Weights of a small mixture-of-experts language model, trained from scratch on English Wikipedia: vocabulary 5474.
Below are experts of layer 4 (counted from 0) of a mixture-of-experts language model. Rows are named router (the router's row for the expert), gate (a neuron's input weights, with its number), up (a neuron's input weights, with its number) and show model dimensions 0-127. Each number is 128 + 32 x the weight over its row's rms, rounded and kept within 0 to 255. Numbers have three digits each.
After each expert's rows: a language model's description of what the expert responds to. This comes from a sample of Wikipedia text that the model never trained on.

# expert 7
router:153098181093139163159148105125104123105102162109179142082126141120142043128127146146178158100100119101048161091126182205093116188100134144132122124100120127089117085139160154130119187148143115156181128191124124117093154100104205121123077175147131130101098164168142121110092142171096171111136111137185106129133153149089143114109093101146126125140065093083122078060075143092130157171100
gate1:122116195094111112121149161131103151103088132082107108135110146060125125095097126125128161110203112183105147121214127138183166121181097123148119088079080134137170082179103125158167180178142066132103098124138106119144188134089123143139127167070165122131161171093120101097095065153121138092106167131164126149108175139102124144087139098140156141101064205138151126084124164115080105133144
up1:172073127151097137139139076147091134143077189110086095074105140176175128149110191188133158139126089165120148081100129117151151135084089077140134121159103128121122137138113140097139140119080102091159163126154110122138082172127128100131108114139116148114155070117211140097133114162148198184113132108116100081200186082128116083154110163160148112102115095175169104146160046089138178125132
What it handles: Word pieces inside Indian, Arabic, Turkish and Persian names and places, such as Kerala, Mukherjee, Khadija, plus prefixes like Mal, Kh, Pak.

# expert 60
router:129085114156128121079150119144153136128117119136164108128155144139167076147205146162090125138078106133145077137144195115109103153123159138167146140171155174169066141099078126113144157129162133124174104108148117139058146114117095112116125090147138100155084135104084130149102128135136059164137165000146150129106191161127097086156123123083202138129120179090184161134159125084169118148127
gate1:118126118193089184104121152145152096131046130052166133106107137150159186189025067173125150122179145109142145114105119141158098047080166110076171105111136190122111127146159105135114124140141106152143096145117146182133125128117136158113126102131136114185091195126145080092147168119114145099086143133187086124121087141102150150138062156101115159142166114101144156114129122164096132132102
up1:135106130182117173134125083138153083144080110191123076111153158172157133149151141100126133080077167129091146134108139142136116088134121091189095188083154125158091095153156180102139144162068121066107141135145134129094155137135148080154137109107151128164153171120188131159095188115125089081123133137135092138117137111118146238119142049126103058136174124119115051151117091166120131121105
What it handles: Prepositions following participles or nouns, chiefly by, of, with, for, in, as in set by, spearheaded by, because of.

# expert 35
router:155118135145124106145136129095156130126157138196147104065149112122143090159125084135132077175145103099144123140153176120126157167140181164117107193092172167110093126159134109141102167066130130103212096127133123144121127129090142181114119150098173085122130075098120109087109123076122170094080134070188095133144095097137112066113096124101095104073084143060125086115155095165115211075136
gate0:147126177149117141129164096090169129113179098109128120117163121097149118053133120120116099183160105092144181183136166141062135133131178158172143118190146140143104113022117094116090147181135148132157123131119111092148081088132094139183120124117112151153136098096122142132084180153122145124094125139216107134105062064133154171079149110078121075107151127116120179168182086129119131125092
up0:115113091161141127142109130087090109039145092109132132147114113075092173151170149221114189156126071207168121183133078160108136134077207089092145110127145124104109084124180148183128129147115122106120185148156114112094091120092056183083140071112144117083147107122155119121122101168158151139145145124129121165103141132088141161170185087124130120156167128161139099125104143096106106140125
What it handles: Opening quotes and parentheses, and word-start prefix pieces such as dis, un, re, en, pre, as in 'dis'aster, 'dis'agreements.

# expert 37
router:127099083105089134125110155133111156108153108176122169205158100084155191159164116128157136139109104175160156150149081168110105153157108013097073076097110159124133074120180166217111117137136209166128099125132106100116150137137144155144166113150115092173132105116131093143130167111179147156092072141118122131120109167141142133128161135127136094144171095085139195110119118083130143176095
gate2:124131114119131083181186099096119116134083157142104145059097172160099132119112114105121084171142191141149128120139156174163119102194186105115115099086128065152070157082148191145128103150125145111122081131205102142079077143131084142196171128144172088070194156167157132097134156138140089132143113156137148146103116150134203135094126108109066126116120069116125123073154118138117133118119
up2:113145112138117114084097077149134097095111115092139227137172140150114180143166081080126142162148138126181068149113102143126145069172125178088091175073122100097139099156128128131190181148135179155129140162108093109121104146067125061143118149130156164106132193095161116170072136088129165146135136150126098105108131152164090137051135116186085118088146161153151121149154121152101110098077
What it handles: Final pieces of English and Germanic surnames and place names, such as Blackmer, Kremer, Bamford, Sunderland, plus words like Smith, Green, Hill.

# expert 56
router:152107171154095027134134094091157105173112175102120107049180145148142132115121121142125057154095077117186047134111181114138109122165131136077087138107070170142091108130138106135090078117088099078133117166141113079127112182076080131101139140121104117183174120163161119147081103102153137092098123170138084149146146137143150107126105182147106174129093142184133120086145122124102113098110
gate1:187129149118143102136112098090132080148144169144144185106141111145089146134119098079152140185149126077144108122132079148124112127108181173072183143055135057140142082095151127134185084134121072118175101149121158097135155038096152139138108109162144161166135137095129213087156127130156113090115151116157119133100117129123159119097183156094122093181121124186111145160087173096159132087070
up1:127139188114129112151052171126138132165141119119138175110064165124100129110134161136135118161157124148127126050144133126200083118133150093125122092085181111178207089172126104162113151115129099117115121155150124149140151192115133080114109138048114154167179074183140148093081111150112084112094094141158086106122117100100155208114170150174115100089123178110109108071125119138143145138074
What it handles: Opening parentheses with digits in unit conversions and counts, such as (320 ft, (10.5 km), (1,032), plus og in Altogether.

# expert 11
router:072093104104127082124091098086113154124124155138134090075150105102122106133106126120109089094180158110139075083108160180107174148191162153097187169141152124110110143163178109151174123100109154170147192140113192118092157123123191197109140121124117089092099149129180141072131122140074169103103100050166192140119102102189134150140113129153114162122089148093128169079141135124132181135122
gate0:120119130119075081109164215119139207093160094096120101187119033096159128105100139071114104148110119150131080182155118066126078178156146097124129110089136153128109167078124130117153161114123133122110156074129070078130143097133122186173082155136170122129131136067137107114171180156139146089160165153188146085127155161105101132102132109134121133173126104130112088174139144165165161150118
up0:123086133164095117116100182175101093156139091149171117075168119125092142069114123094149096154095139146120122194054108069127112160115117119124092125139138112194093124114111090162189113129180160142101098133122113133162210158117130132153052174126101104101119072133160131193082139151149134174156226133136108141091134110177163171139075138142158098123129124087117070146103121133146111143120
What it handles: Single capital letters or first pieces opening proper names, often in tables or after colons, such as 'S'ofia, 'V'ijay, 'B'ourguieg.

# expert 44
router:114131146103157135169096102068137093125191145084092082093099093116147171091120089110110095100125073165116084141113199135162148138112163142143101148133173093139114134138126077102176134165175141078146084143155168133071175132062143204111190115169118124144110143150142149057162142135109182061129127098158100137110122141199130121165134123168100113125091135123072131070103137105095147091120
gate2:131113079169137098158085138127092063133130140120134112171163137173135127140113091117122115134124131142096113130211089106114151179111095091112146201166143111141101114106107141085120105173126133052157130146150100143193189149081105158094093134129157154175121105142130141042115075086152111099111119125189120101105186139123174122147168113110133141184210088179109109090149131120139171081079
up2:117092095117099116111139153133196123168094139103222122157063094165113105108173112097122143135128122164153140157111113178131158166103120096134165087083126164190125190098117149098175127061147098056104165130128136123156100121131126150164093091167067159079123112104158092139094163181117198049133152134141103161153161094118125169138087177128097120109111085181140095101144146113101128128136
What it handles: Opening syllables of capitalized names and words, such as Al, Am, Mar, Car, B, and am in Pamela and Samuel.

# expert 30
router:195119157073157072126056128073191152100110107170095172143096087149111147100138107132118171109123145173081167113181145140103146068140142074105176084163129117137142107190149124150125150118143122151081140122130099157155141118099152196125097146104130054078125138121135162132111116120168070042134140142124156150091154171146133105119097127138114137068111090088165206153114109109129085114108
gate0:126099140102108062116165153114103139152124095094098137189084099128197091141090165093113157123093153162118106140156194147117108180149142091136201127105080161146109128174107121114176137118137116088142173085184157121194105133171106164038101154102162081112074168059122142125068138125124060112125122115171143151132121101110125155157172117148128145091107118167106156104102153141163180123098
up0:118147108171168146103133128100187142114208116120119109161162121130095095140113081141137125130107117114178146106173107117064098095144134183148170100125120103066063119104116123161105124085108148015112136144131123156119139148107081095158114138130111138146124151149095195120131084139099203139141136136131165153093129136176081112190068104166145136104208121136116179184115078113181090126126
What it handles: Personal pronouns starting a clause or sentence, mainly he, his, she, her, they, in biographies and plot summaries.

# expert 21
router:117109130121186136066161157135127124120155130089142093215129068146123155132115117182126174108129098129140177140211110135140117179146147103165146096177120134139164109131159108089081221158154052133056081154104091086120126066115140155139198122128137154125123084103069122127104132131077097148130135155131132132106070121097106150158157114147134152154076109108084079176164133121137152153121
gate1:176116112112135090145127113185145115057084063099154150139122098191097028118153172152163137113131112131104127088144122158177149126126122128098120131122155165133142112062116062119148104131135111095108141070135182140167158123088116153176115166190209144121114131115133134069113109146126188133164157130154109130134118171101136188142105159156126124131078118100136034109147132163068104109167
up1:112069102105117099138112132166144096097135180092142117094154163150162123106082160038174098141138124150126140101137147166119189142146174135165150158158170141132101156188154056113153133106095115142098117146114188137168152114112159183046140154116183088162140154125130130140070092113079166121103159135107114125134097044085173101042097134100136138107153147159165145129120088109110155091117
What it handles: Pipe characters starting table rows in filmographies and results tables, plus word endings and capitalized heading words such as P-ole position, Prime, Festival.

# expert 23
router:149126117103136161147116142189107059108115107127118157106147159143168176158115111059124145114149133145079137144088110170161028125129145143132164133129129135148151106057156183179100134103104120161096080146146107080108089147188076081141142134153172139123123155137148140126219138124093085178108160155093129084124096078149126188124176099117095084118050118168179098109143159129135130139141
gate1:126131097133164117106120143060045110110129123136120144125079115128201151141097169135134099133133138169064133092100139126158093116121170088137142100148149172155141105113203206085129116134150110064126128156133170122142069152096176143117142126101133050195085113177131123104180125140131095149135136103082141131184090108131165167117203154140075133105084153181129089139149166112122138092079
up1:126176138114130138153100126151115180104104155153141109174159168125164069087156107163048084136131166056096143162135141180101109147127128118093107112118056177124091136122139118122128140139148070138108130128114180143193162155120159130095100172137114102131131164111155168126072092115137143125110185105149138201105176141016134110174102118123107111107152088058110127139168087141119151085170
What it handles: Words and name endings in sports and election tables, such as team, League, Cup, Score, Total, and country endings like Gree'ce', Turk'ey'.

# expert 53
router:216115129095094124111131149115156101091083161127109102108146096103110099139123120110119189142037109179179159107115130139124071190093120155112060191107139126145144088089145149175140101106186176108057166137140130053142134134105119153114104172148089105145125100101162135157183137156146124147103147107093122122160126111134096141141124118153112097133199108143203165151081105114098130188094
gate2:153156177137157086119153124101200109111160161082122123137206059132140095114207164112118109143088156108138100104149120108132093103077197107147129156104173132180139155134180133153132147171153148189042090129121138120124160153113141124156106125099079094171100153117150141095192113093092092148110132099115163092132096119133110147098139122142109085089135079069107149175133096112080097189160
up2:105173159084127095130060103116173114156123149152130099116079151101158146160158116177066063117114146171132135200107097089162114089123130118131163118159119147150155113164154136120127074114143144104122109154138148135121124101141086105107226118138088124136125090148070166141139139045094065101159133119196142125163121167147165151088139087153151169135088082159106131116163185056184129114104
What it handles: Endings inside names and titles, especially on, ton, an, er, as in Col'on'el, Hou'ston', Cant'on', Alf'on'so.

# expert 57
router:126114078134141162147134115149177140117099085166122137088141205109133122144178161155120133189100182126148059145079134126076156170130192181174094127150143185135142163104078096118114168130122127104158072118130099184088164128175095083120158036142122145154101119136068128136133144162169128135153082072162127120128172094140096099117136146129158141120121186098187121119146149128193099165120
gate1:117146137154114122113173129182146134104153133181082148112108099132087117122133111116092144066145194138126122123085094141203154121101143147131109192152133081097151149149047043085151135139085162169116161166092052138084165071129076136174152090112073159117152114090179107171106128118169127109179134140138121095128180134164110094117160079137169143150147128094130094094167107144112177134151
up1:081122124198152123128123138104097135144134094156149117135182225104154142114147143134142102099196111109110106104100149153113118132104135144152094116106105129129124093153132198168103153128107132030164041141181088109153071113171153120086130169095152148169150115149091159094109094141116097134099142147126189130112125124156128125119110119098119055117187118148114163200202135077112078108115
What it handles: Prepositions following a verb or noun in narrative prose, such as of, for, in, on, at, with, over.

# expert 59
router:117125110077120053116091127118100062117111122106177137104146064093161161178128119081122180143081092158112155126107107134111075117143121137112066101091108131113049097092155150153089101101134103181144108137139127114175114105125120145114104155141112058095117107147134143124169138094141109146094102123141063135165139074090103052192152116094137090143139091095190192125122089081151108183101
gate1:158163075133134110111115169092134101060088137090143143102165113148150166142114135147213110116095149141123092142125155097151111077164129128111192149067105148067105116170109146117131098151139102127160104078151192132097155123107147167177126113146130151110068111164183120145084057062112134032126166163113162129169160167137107112153089170167115097102143126165151109171131114104132183093114
up1:126090112138111167109135192224125063097126124134160133126101116070155147163165134133157098131135122112119106130105138117112089097118153157132108146138160131140119174138174139112171129107115165117103172185110196199134083157119181131104114120144122129115123150105132117069113072119145043074107142161093083170153059104079079154138126157137155158138118095150138101139198076056139161154093
What it handles: Final pieces of names and words, especially en, an, el, as in Rut'en'berg, Maz'en', Munte'an', pathog'en', psyched'el'ics.

# expert 40
router:171198187175122129182123055133103098094166151091103162097151161063069100131110106178126128117098130089104048119115136109178168119108161164115115115093140150070139120077104197141131075098105113058175116175133128134094161112130146145120173144142149137110064134195111141108165162162100144159129141108119083128157107164111157134111133069184090108128126125099117110102105079135137145122100
gate1:159126174126087128138132105160169111120113092130144065091173057113100230156100074164134133168139096097109150074150085126130127151157124121170136066131171143124173116113106133131109138080147075166142175112146142163155185026150119136098141155083110085123123144106104138159148143136173169105076118134126095116119147110165077132170205091107141144113147092121132118184086090154149151125119
up1:184167109074108146180133157154120100159133083171106178120064101077122149131087134122103132132209179114095120111159126096134126113138104122155098118098157085087077124123150121131171138131137099101205168161125133100137071119192128136116116154158103120108098121160138127075196056105107098173107174146177130102124128139132129124148122098103104114125148221164149135057079151108158177135086
What it handles: Short opening syllables after a capital or letter, like it, ap, ab, an, as in nitrocellulose, Napier, abduct, plus line breaks.

# expert 41
router:142142109161155101119157145153133097088150084173179133159147107162155069147164122155155091175145111154155107132159190065134091142097082085133157130158106113150156042157099102138191118144120155086132155115102161154134138120105147123133110154122129104076168116188130122179125087127094058131188168138149171125088173109120147132198112088111084074150172165168087153145095117096172121180156
gate1:109154175169106135200096144093193105117130101196122092160109150116091171119095134127154124115133071135097079093125089161161052143097101146093115201159135130110159129081124125087158143148118092126127058102105122098154159084122128178177160146159103151111200084139107121145129132182104161105084185135134161147177139112139137202079113155151073128126110088159114114135092087144110126097163
up1:182130138063136073126105142143173092083090156188145094139115093132097153105128133132127178138092143131130118158150112093175173108062112114075147128109158038117177127131133141138110125096186146150154173146155141071129119104127098150116218069191119131135130163087127150165117142113099119151132104116137123137081141170091154163160154113145116139101089135197071150167093123103079053151160
What it handles: Conjunctions and list joiners such as and, or, but, &, plus commas ending list words, as in lawyer 'and' politician.